From a checkpoint of a small mixture-of-experts model trained on Wikipedia.
Size: 16 layers, vocabulary 5221, 39.9M parameters.
Experts: 64 experts in each of 14 layers, 128 SiLU neurons an expert, 3 picks a token, a softmax router.
Training: a variant of Muon for the experts, 477M tokens, 3844 steps.
Below are experts of layer 6 (counted from 0) of a mixture-of-experts language model. Rows are named up (a neuron's input weights, with its number), down (a neuron's output weights, with its number) and show model dimensions 0-159. Each number is 128 + 32 x the weight over its row's rms, rounded and kept within 0 to 255.
Before each expert's rows: a language model's description of what the expert responds to; "comes after" lists some tokens at least twice as common just before its tokens as in all text. This comes from a sample of Wikipedia text that the model never trained on. Tokens count by the router's weight.

# expert 7
Infobox and table separators
comes after: "\n", " |", ")\n", "|", "°N", "″N"
up0 [159 117 122 182  90 107 134 151 131 136  69 118 107 120 140 140 145  62 165 138 103 145  97 120 110  81 123 139 187  68 163 122 157 135 161 151 164 114  77  97 129  85 130  76 173  78 123 137 138 108 108 103 149 152 151  99 102 124  99 132 118 158 130 184 128   5  77 154 174 131 137 163 118 120 200 121 168 136  90 142  98 133 163  93 174 115 118 181 148 117 136 118 119 133 144 133 138 133 133  85 186 128  96 137 147 175 121  98  84 176 140 132 182 125  98 141 198 122 132 161 103 141 129 145 127 185 160 133 104 148  81  94  90 125 114 165 117 159 107 111 119 169 118 171  73 120 126 114 189 114  54 108  75 152 169 128 149 109  55 109]
down0 [115 116  95 108 148 151 100 169 144 136 137 131 137  60 104 154 132 126 126  82 181  91 178 149 183 134  89 128 139 103 135 105 183 165 110 107  91 158 106 163 130 145  82 176 133  86 127 112 168 116 114 151 104 104 100 144 153  97  79 102 116 171 150 125 167 181 154 116 149 120 175 104  87 172 114 162 135 141  79  68 200 137 128 106 100  86 135  91 102 124  70 103 116  76  81 171 140 174 138 126 136 101 103 137 118 148 164  39 113 149  97  60 166 111 126 121 151  73 143  88 166 120 128 147 120  69 140 172 123  85 129 149  91 178  90 107 129 167  88 159  89 123 117 121 170  66 128 204  67 139 120 130 142  88 151 173 107 143 139 126]
up1 [ 90  82 204 105 127  86 163  83 143 117 104 159 105  95  96 105 125 138  99 115 130 116  96  82 122 180 158 131 154 123 127 178 128 166 118 104 137 157 186 114 151 139 153 145 157  93 192 155  98 156 126 124 117 118 102 126  93  83 142 214 105 109  87 110  95 148  60 115 121 138 138 142 135 153 105 154 130 141 133 145 116 103  93 158 174 192 172  52  91 125 131 143 158 123 131 137 120 189 137 170 129 122 143 123 111 148  86 130 141 129 151 183  91 108 121 115 180 153 101  92 139 136  95 144 194 109 209  72 148 174 101 124 185 121 107 161 169 111 210  80 136 121  96 123  59 148 104  74 115 129 121 168 154  89 103 107  85  94 120 143]
down1 [114 166 132 137 130 139  79 123 119  97  91 129  89 106 146 107 107 133  76  78  60  84 185 108 150 152  25 117  77 124 158  94  97 111  99 143  93 183 104 142 112  91 160 126 104 130 161 109 137  69 123 134 129 104 109  59 163 120 110 190 143 215 203 103 123 153 157 138  77 106  88 149 164 140 111 150 138 159 136 127 118 130 176  79 104 111 172 135 143 120 145 196 187 185 149 151 156 125 149 169 159 110  66 139  96 151 147 159 121 135 161 135 129 147  65 127 153  83 139 129 149 160 144 117 121 136 104 146 145 111 150  98 139 139 148  80 139 137  90 172 155 136 146 162 180 154 148 129 142 117 126 133 126 105 179 137 127  28 134 114]

# expert 32
Capitals and infobox breaks
comes after: " (", " \"", " |", "==", "-", ","
up2 [118  94 173 104 139  76 116  97 173 162 136 107 147 117 133 125 130 132 113 130 153 147  89 100 160 171 157 102 102  95 116  77  80 123  90 142 181 141 101 109 149 151 181 168  81 104 111 147 109 153 142 145 106 124 161 154 170  81 157 162 117  89  83 123 139 162 188 125  40  87 163 180 173 123 116 140  67 137 148 116 153  85  88 106 113 184 145 164 121  88 144  52 156 167 170 129  88 134  72 182 129  69 111 104  93 196 152  99 142 113 114  99  92 164 201 165 161 164 122 172 113 158 151 167 134  98 163 157  86 136 107  96 152 145 138 101 134  81  94 130 129 132 119 147  66 159  94 114 100 114 143 100 103 100 116 152 137 108  79 146]
down2 [ 71 114 145 101 111 136 141 151 108 137 159 135 149 155 136 125 138  88  68 143 130  80  36 145  99 151 165 121 162  49 138 140 146 127 113 159 130 136 120  96 130  74 169 124 154 160 176 134 161 138 140 138 135 100  89 154  97 167 145  70 100 145 110 151 124 141  85 143 131  35 147 132  97 135  96 144  96 122 149 141  78 167 141 124  93  89 108 122  61  57 113 153 140  76 108 125 121 172 150  91 146 145  86 126 142 137  97  81  84 109 129  72  98 182 122 108 148  80 163  87 127 163 101 135 143 151 119 137 141  79 108 128 141 122 169  87 105 141 157 183 160 111 133 191 116 160 222 129 145 135  53  97 106 111 125 154 186 151 140  84]
up3 [102 143 148 159  63 123 114 127 162 148 132 110 148 146 121 126  94 139 144 177 149 114 161 137 127 183  86 140 132  78 145 141 148 148 118 173 148 151  73  99 171 106  80 153 139  62  92 135  83 118  79 134 144  63 137 191 135 108  91 150 179 124 179 139 120 105 128 162  96  89 124  92 137 186 172 103 162 121 144  72 112  98  98  82 135 136 178 154 125  77 132 142 136  85 132 144 126 103 124 109  59 216 149 150 157 180 184 135 133 106  90 126 110 160 131 133  68 158 138  68 147 156 124 152  83 104 119  91 130 177 113 151 170 137  91  74 138 142 131 167 112 103  89 156 138  93 141 158 175 112 100 157 130  66 135 169  50 123 169 129]
down3 [111 163 139  74 139 117 166 162 136 137  74 147  81 128  91  98 161 125 154 103 170 112  93 138 141 141 149 135 147 129 115 158 168  55 145 123  76 106 137 110 167  93 204  60 126 143 169 184  83  85 140  90 127 115 196 143 117  76  98 162 105 128 105 107  93 142 168 133  77 101 136 123 115 173  69 116 160 170 179 172 166  57 143 149  97 154  83 146  91 129  76  73 133 112 114 125 184 132 123 176  86 145 125 136 146 140 102  80  76 107 124 107 145 138 128 100  94 148 176 129 189 117 134 127 136  91  66 167 123 112 124  94 118  93  68 146 172 136 103 138 107 102  65 111 115 156 146  97  98 157 128  87 169 170 114  89 129 117 119 104]

# expert 58
Spaces and brackets before numbers
comes after: " |", "|", " /", ";", ":", "born"
up1 [133 142   0 126  53  92 142 125 132 106 139  86 196 133 116  58 146 167 111 149 124 111 159 103 152 181  41 129 122 172 182 131 105 101 105 123 178 130 119 164 126 153  95 165 110  94 103 175 102 112 148 139 191  85 175 188 104 195 113 115 166 120 163  99 130 132  84 161 107 127  84 148 108 154 151 154 117 108 153  97 164 123 117  97  93  91 126  83 125 101 128 153 141 146 134 140 133 127 189 134 171 109 102 151 137 140 120 128  83 162 134 117 124 149 153 137 189 187 110 152 113 160 116  67 137 136 161 126 117 169 129 117  93 137  83 117 163 118  95 156  87 109 137 132 177 129 121 128 145 135  82 119  92  66 143 134  64 160 130 118]
down1 [155 108 177 124 194 160 131  82 197 175 149 188 114  46 150 173 134 126 168 101 154 110 101 128 108 105 135 178 150 121  80 142 122 168 124 133  60 114 116  97 113 154 162 129 131 113 198 133 110 101 173 119 112 143 116 104 100 119  90 184 153 192 130 186  89 128 112 112 122  45  93 158 100  93 141 107 129 108 167 118 153 160  91 157 145 140 131 190 108 167 125 152  96 119 156 125 108 177 131 114 118 123 202 131 125 118 139 138 171  77  94 161 167 125  93 114  70  94 117 141 119 135 179 144 130 179 144 157  97 134 156 111 130 100  92 147 107 131 164 108 133 133 123 111 166 125 112 125 166  85  87  78 150 180  87 122 109  81 161 206]
up2 [124 122 182 136 163 126  68 136  56 117 156 152 104  88 101  95  93  72 137 114 148 119 159 158 117 144 109  47  71  83 138 123 109 125 122 125 160 148 110 192 124  85  70  90 137 152 118  94 142 151 187  61 135 144 150 157 132 153 155 140  95 174 148 102 156 137 200 105 151 158 141 166 107  82  98 132 159  94 106 159 148 108 118 129 165 116 162  89 132  81 124 115 136 129 117 122 114  97 211 176 135 180 176 158 104 127 131 149  65  89  92 105 116 138 152  80 167 133 111 104 130 168 113 143 119 106  74  91 117  66  75 120 149 121 137 157 153 150 146 132 190 137 224 120 147 120  95 135 129 122 112 177 150 144 174  89 165 137 126 114]
down2 [ 99 114  90 128 137 169 146 183 134 143  82 120 154 124  70  98 156 159 105 159  81 118 129 120  90  91  96  55 133 144 114 112 132  35 114  88  83 154 139 118 104 123 162 109 110  90 152  61 126 125 159 161 172 178  94 158  89 194 150  85 107 149 120  84 129 122 127 159 144  92 101 122 143 141 113 164 152 158 151 156  79 144 101 118  47 181  67 167 138 115  79 190 125 153  90 139 164 145 102 144 118 100 101  68 162 158 134  93  84 144 139 109 154 155 191 138 105  85  80  84 128 157 147 153 165 148 132 130 132 150  72 144 180  72 141 141 147 100 116 105 111  74 118 146 136 111 152  87  97 106 110 169  95 108 162 119 174 137 150 113]

# expert 6
As and subject pronouns
comes after: ".", " (", " \"", ",", " such", " known"
up0 [143 155  85 151 107 137 120 112  89 125 124  88 184  61 124 144 151 108  68 173 126  96 139 138 112 190 156 141 137 142  93  75  93 136  89  90  80 109 101 112 117 131 107 122 131 119 150  68 126 111 107  83  96 137 132 169 128 220 101 104 123 149  96 168  76 110 107 208 147 155 134 173 189 174 134 122 106 122 104 146 131 167 111 130  64 144  81 110 100 143  91 129  64  99  74 132 106 127 112  80 172 154 161 170 124 112 126 195 135  86  96 127 148 173 150  97 100 163 105 128 162 177 129 150 163 112 133  92  98 171 129 106  89 168 151 112 133 111 151 166 159 141 118 196 119 114 157 108 156  97 137 144 147 152 162 174  69 183 134  85]
down0 [135 128 138 106 138 136 150 172 187 138 148 141 117 200 110 107  90 133 154  80 141 129 170 152 117 106 178 140 154 127 118 178 162 119  65 126 143 122 100 103 148 152 110 181 123 113 146 137 152 113 153 181 102 145 156 136 111  79 146 110 136  42 120  34 180 148 176 121 152  93 135  77  99 130  93 152 155  39 122 133 114  81 168 135 152 125 139 154 114  92  93 116 197 153 123 140 123 132 155 171 134 119  84 118  64 145  46 134 132 137 107  89 140  91 106 121 118 134 116 112 125 102 126 116 121 139 148 145 110 151  55 181  91 117 161 129  52 117 150 132 130 107 141  44 120 147 113 152 123  77  61 156  85 158  83 134  96  89 117 139]
up1 [124 138 144 109  97 125 129 134 145 135 135  81 115 179 150 170 111 103 145 170 168 103  89 166 109 141 140 138 172 141 126 146 157 129 106 100  74 175 111 169 145 119 101  76 167  94 169 110 130 133 131  84 138 155 120 176 113 115 167 182 142 158 122 149 122 134 102 106 133  89 173 101 133 163 121 149 102 130 103 140 133 157 164 160 145 148 142 126  96 154 133 151 167 141 129 150 135 104 135 193 158 117  45 139 106   5  87 136 103 147 124 108  73 116 112 137 105 167 168 109 106  46 179  91  83 110 115 143  85 170  79 188 106 131 135 131 172 143 120  82 132  86 112 168 150 133  99 144  94 114 168  46 100 220 147  95 107  89 137 162]
down1 [120 102  86 191 158 168 100 161 147  99 125 116 177 142 122 109  97 122 156 177  87 121 171 147 183 126 141  95 149 133  92 144 111 140 158  97 134 131 181 141 140  74 103 144 140 109  85  88 156 114 164 200 165  41 183 145 126 106 129  89 123 125  95 131 122 128 125 148 128 118  66 189  52 113 128 136 141 118 126 123 124 105  75  88 114 106 121 119 183 119 118 189 209  82  73 149 120 105 133 121  86 102  33 128 191 155 117 119 126 129 144  98  84 136 190  92 131 123 125 163 100 199 132  90 127 182 103 112 130 118 114 119 133  89 198 179 132 127 152 103 169 143 137 124 188 136 144 104 128 135 131 129 175 129 125 129 137 126 124  89]

# expert 21
Year-number prefixes
comes after: " ", " (", "–", ":", "=", " at"
up0 [137 113  97 121  97 108  60 129 168 101  96 125 148 150 100 129 127 116  93  92 150  39 141 180 184 172 139 201 107 140 182  64 115 105 121  99 153 142  81 183 136 121  90 137 108 124 165 158 214 194 161 199 109 153 154  51 128 150 105 110  68 139 114 158 144  90 103  86 112  96 128 186 172 160 152 127  94 130 128  90 147  72 180 128 137 185 164 145 131 169 140 109 131  70 118 111 123 151 131 191 109  99 157  89 138 111 120  92 148  83 124 125 121 190  91 103 121  73 150 151  92 107 136 139 140 118  97 153 166 160 132 145 105 153 124 114 152  96 169 139 117 111 117 131 137 103 157 136 109 118 103 110 196 117 146 127 162 125 129 105]
down0 [117 146 162 138 169 102 170 165 104 108 145 114 154 119 143 102  72  99 170  94 163 122  96 109 162 154 144  75 153 131 123 124 153 151  79 103 147 169 123 115 103 117 139 110 103 137  95 112  86 157 134 125 150 180 156 166  66 134 120 132  95 137 103 159 161  96 149 138 104  59 167 136 152 110 124 121 102 121 128 228  69  72 101 108 192 126  96 137 171  69 109 115 138 113 131 190 118 130 147  94 120 135 165 182 136 112 139 110 213 164 126  63 143 105 192 120 110 112 178 163 122 117 152  87 152  99 144  91  61 103 117 147 184 158 165 137 119 144  86  75 166 141 150 125 147 105 109  64  81  91 132 113 154 134 143  70  97 129  80 160]
up1 [155 125  79 128 156 140 128 147 123 147 138 132  95 196 133 150  71 115 124  87 146 124 117 191 175 136 116 161  61 217 102  94  85 167  68 164 121  53 111 152 128 130 190 138 122 128  83 135 114 122  79 110  68 127 124 154 134 132  87 147 173 184 139 141  95 159 135 147 139 144  99 109  90 135 163  90  84 151 136 160 183 172 119 138 109 134 139 162 116 121  99 113  83 149 145 106  19 103 171 162  78  89 111  84 128 137 136 132 139 164 166 127 117 190 114  75 126 178 154 136 103  86 145 132 123 108  95 151 120 162 119 161 101 115 130 149 101 193 163 122  98 124 133 167 141 131 139 169 176  88 178  97 110 102 136 133  81 101  91 127]
down1 [134 106 137 122 108  88 121 150  87 100 134 164 120 117 109 132 175 134 153 204 129 154 146 121 138 112 130 108 116 106 142 139 140  77 146 169 170 168 173 113 115 133  88 164 173 120 129 140 137 202 130 135 119  85 121 169 137 157  97 176 133 120 127  34 172 134 143 118 129 141 144 139 158 146 144 139 150 118 111 161 109  52  96  56 137 154 156  77 164 133 108  82 137 124 126 109 199 170  84 146 162 151 144 161 135 113 149 117  85  85  76 112  87  59 142  85 161 148 118 183 118 170 125  40 134 108 100 143 160 135 124  93 148  77 159 152 111 163 136  89 113 150 152 100 152 160 138  83  65 164 103 113 167 157  97 152 186 201 147 152]

# expert 33
Capital-letter codes
comes after: ".\n\n", " S", " C", " N", " M", "I"
up1 [114  81 101 165 130  99  67 141 158 113  99  49 106 160 142  99 203  95 110 162 125  76 216 101 147 112 184 135 106 140 111 128 101 174 132 146 123 103  70 192 129 179 108 137 137 165  97 147 159  99 180  88 127 110 117 167 168 160 191 154 114 159 160 148 131  90 122 115 120 144 146 170 127 132 128 119 130  99  89  94 110 126 117 175 166 109  83 136  83 112 134 100 182 159  71 128 105  98 117 158 105 114 135 131  74 138 119 150 108  99 173 140 126 164 207 155 136 120 134 119 113 129 110 160 115 106 112 140 104 146 129 131 173 126 108  98 115 204  58 112 141 186 111 132 116 142  70 122 149 137 115  96  82 128 152  99  38 171 120 143]
down1 [107 106 128 166 143 130 144 150  63 173 103 191 143 104  97 163 148 175  95 179 106 122 146  84 160 161 165 111 131 228 126 127 120 111  99 119 158  53 135  95 122 147 161 128  80 106 132 108 150 163 122 145  69 194 119 114 157  95 147 108 109  95 107  98 110  96 148 151 171 132  87 135 142  75 169 117 152  82 160 173 109  75 135  87 130 155 187 150 139 146 130 123 123 130 122 183 110 153 104 102 130 128 140 131 172 150  75 126 143 107 136 120 149 103 129  79 179 148 120 184 112 186 110  91 100 130 149 135 125 137 112  63 129 216  96  81 108  92 175 148 121  91 125 110  88  78 115 105  95  71 137 110 122 119 136 167 173 110  95  65]
up2 [ 90 102 151 154 145 126 120  73 148 133 126 147 113  82 121 116 172 134 101 127 111 141 128 129 175 127  91 153 148 145 114 110 164 132  97  67 130  63 189 147 130 170 137 147  94  94  88 154  99 133 101 113 146  86 153  88 124  95 127 191 127 114  85 148  83 175  73 205  65 192 175 153 114 168 167 133 149  83 183  79  96 206 137 163 102 183  95 143 125 137 110 121 126 159 114 121 132  81 107 174 109 154 106 179 165 109 139 164 173 145  78 106 107 112 139 146 100 145 168 132 140 131 120 109 102  89 154 134 148  59  73 112 172  75 139 104 146 153 107 152 157 166 157 149 118 139 191  95 116 176  89  85 155 124  83 110 114 102 141 104]
down2 [191 149 156 104 119 126 104 217 125 141 121 174 115 103 107  97 182 136 123 122 164 136 155 113 138 132 132 112 121 156 142 122 177 110  40 150 148  66 115 180 140 166  99  95 153  63 146 175 168 167  80  91 156 116 158 156  81  73 130 152  85 146 114 126  85 135 127 138 174 106  90  98 159 144 104 101 146 186 119 165 177 103 176  61 151 154 124 123 156  85 168 108 148 152 161 155  92 198 162 121 101 140 144 132 127 134 120 124 107 146  15 137 123  94 116 112 138 178 126 127 123 128 136 144 114 103 140 115 148 115 155 108 104  85 143 101 193 193 141 125 107 179  86 142  75 156  97 139  82 123 129  86 113  95 127 167 122 108 116 125]

# expert 45
Plain spaces
comes after: " |", "|", ",", " in", ";", ":"
up1 [147 107  74 100 145 119 167 155 122 132  82 157 133 155 165 117  88 131 154 128 121 117 140 117  84 114 128 137  83  92 169 153 166 125 102 171 123 123 122 130 154 117 113 113 119 172 130 103 101 125 107 154 133  68  98  88 121 150 117  96 139 167 154 129 196 126 157 177 149 115  89 131 128 117 130 129 113 117 116 108 113  83 105 168  82  78 112 102 115  89 139  75  87 147 217  89 116 219 133  86 168  82 136 150 162 113 135 153 128 188 152  98 143 106 147 130 140 100 141 215 220 155  43 173 199 152 102 104  61 106 117 136 117 105 121 137 173 149 175 123  80 110 170 156 145 114 158 105 181 119 135  96 125  89 112 104 126 173 159 131]
down1 [118 151 126 121 119 124 111 135  95 103 123 147 157 143  77 159 115 101 106 108  95  73 110 160 140 119 131 126 126 110  86 101 161 124 101 158 136 170 137 197 134 148 115  71 142 148 140 151 178 116 166 127 142 162 124 162 147 105 126 100 137 117 168 135  66 116  91 149 126 113 137 110 199 134 176  94 111  71 171 131 162 111 113 138 140 123 121  88 158  74 150 126 104 187  89 135 150 179  81 191  74 126  63 116 151 115  78 119 206 105  95 118 204  95 146 124 150 165 134  75 108  63 205 105 121 129 138 142 174 109 180 118 106  76 137  86 129 128  85 105 167 169 150 153 153  98 101 159 170 125 112 142 194 150 141 186  90 101  96  82]
up2 [112 175 156 152  90 122 102 113 132  70 129 174 144 137  85 145 142  91 113 147 169 163 127 103  59  85 102 210 136 186 121 139 129 141 147 158  78 176 180 183 110 102 112 144 141 164 121  98  89  78 197 101 130 171 115 157 133 137  64 132 113  88  77 103 140 143 130  91 122  80 159 136 128 167 112 162 124 159  95 129 161 187  73 108 110 151 118 120 106 135 130  93 139  98 128 166 163 115 105 165 148  62 102 118 123  11 124 108 139 119 184 145 138 144 135 120 113 116 162 120  58 144 105 139 120 155  94 170 142 143 182 127 104 145 101 110 110 161 117  92 126  96 157 106  87 152 115 132 127  76 152 119 148 168 105 153 161 150 151 204]
down2 [124 144 125 149 181 137 149 166 150 163 156 141  92 181 119 124 156 156 134 111 169  81 132  66 154 171 114  46 154 157 114 139 128  63 147 146 166  67 116 131 106 123 107 150 128 103 211  88 110 124 119 161  87 124 133 146 129 114 146  56 118 160 124 112 120 118 131  86  91 135 149 100 203 108 123 109 111 111 179 118  92  77 107 131 127 143 143 156 126 107 140 123 136 170 119 140 120 110 112 155  46 166 118 189 207 163 135 131 143 147  79  97 147  94  94 126  93  98  79 164 159 124  76 180 169  74 139  99 115 125 115 114 160  71 118 141  89  90 125 156  87 124  86  88 130 119 166  80 112 191 126 142  81  98 160 127 105 130 154 188]

# expert 23
Decimal points, coordinates
comes after: "1", "0", "2", "3", "4", " No"
up1 [131 116 176  71 132  88 108  93 141 132  83 117 119 115  98  86 195 155 121 127  98  93  61 155 121  97 175 124 154  99 105 146 113 155 104  53  73 113 164  99 169 119  93  78 106 119 129 185 155 115 151 151 132 109 147 143 185 109 129 140 172 126 125 154 166 138 111 127 130 141 152 122 124 189 122 118 150 169 101  74 122 173 103 139 177 149  77  27 110 110 150 160 145 120 117 134  92 101  70 145 144 121 133 161 145 185 121 134  98 129 102 130  48 163 166 173 149 144  87 141  75 119 136  93  97 124 188 126 164 104 152 142 149 180 196 136 129 129 152  82 113 153 142 127 144 157  86 137 111 107 199 152 170 127  65 125 130 101  93 154]
down1 [117 146 104  75 107 155 127 104  91 169 143 141 125 126 116 110 147 128 123  67 156 151 126 142 152 110 113 123 155 125 156 134 103 114 141 176 163 155 135 143 163  77 134 169 104  90 176 136 100 127 101 144 141 117  71 123  83 115 118 162 169  73 195 115 155 144 202 111 104 169 145 108 146 102 113 131 192 108 167 163 138 159 142 129  53 162  96 176 136 129 154 109  98 142 137 101  79 109 159 102 127 108 155 106  43  87  99 121 145 149 160  92  93 133 162 106  61 195 167 153 162 103 117 103  75 160  88 150 120 102 152  96 132  96  79 112 115  75 152 141 142 103  70 122 104 186 140  90 175  87 137 166 143 168 170 147 207 173 154 103]
up2 [161  81 116 122  89 146 108  93  76 154 129 178 107 115 135 119  85  85 139 115 168 123 113 125 117  55  92 125 126 151 135 109 101 148 123 141 128 128 166 165 163 151 156 143 167 130 133 127 137  32 109 157  81 116 128 182 120 147  67 137  35  93 101 109  84 121 124 128  99 140 131 129 112  81 120 161  98 112  87 120 148  93 151 188 111 129  96 134 156 108 108 110 105 103 174 242 167  83 179 147 163 138 160 155 114 144 146 188  81 179 129 145 138 178 122 147 207 194  78 175 131  99 157 122 148  81 175  97 125 142 122 145 133  58 131 112 159  96  79 123 160 154 113 139 123  93 119 132 113  98 112 167 142 136 129 131 124 141 153 130]
down2 [160 141  70 124 136 157 100 106 108  93 108 135 153 131 138  82 144 126 141 173 169 131  73 104  87  92 145 121  97 139 112  86 116 115 167 136 177 108 127 182 138 172 122 157 167 185  87 114 102 146  97  89 126 142 181 159 128  55 123 117 177 124 141 108  85 122 146  67 118 127 132 133 107 121 130 101 135 126 126 138 141 194 129 177 139 155 137 155 143 165 122 140  68 105  89 149 136 137  87 117 102 158 202 151 150  92 148 124 215 142  67 143 136  57 108 116 116 117 137 112 113 128 142 206 162 195  80 166 120 154 145  92 110 141 125  80  91 119 172 166  87 112 121 207 149 140 105  76 160 193 105 127 156 171 142  96 120 179 117  97]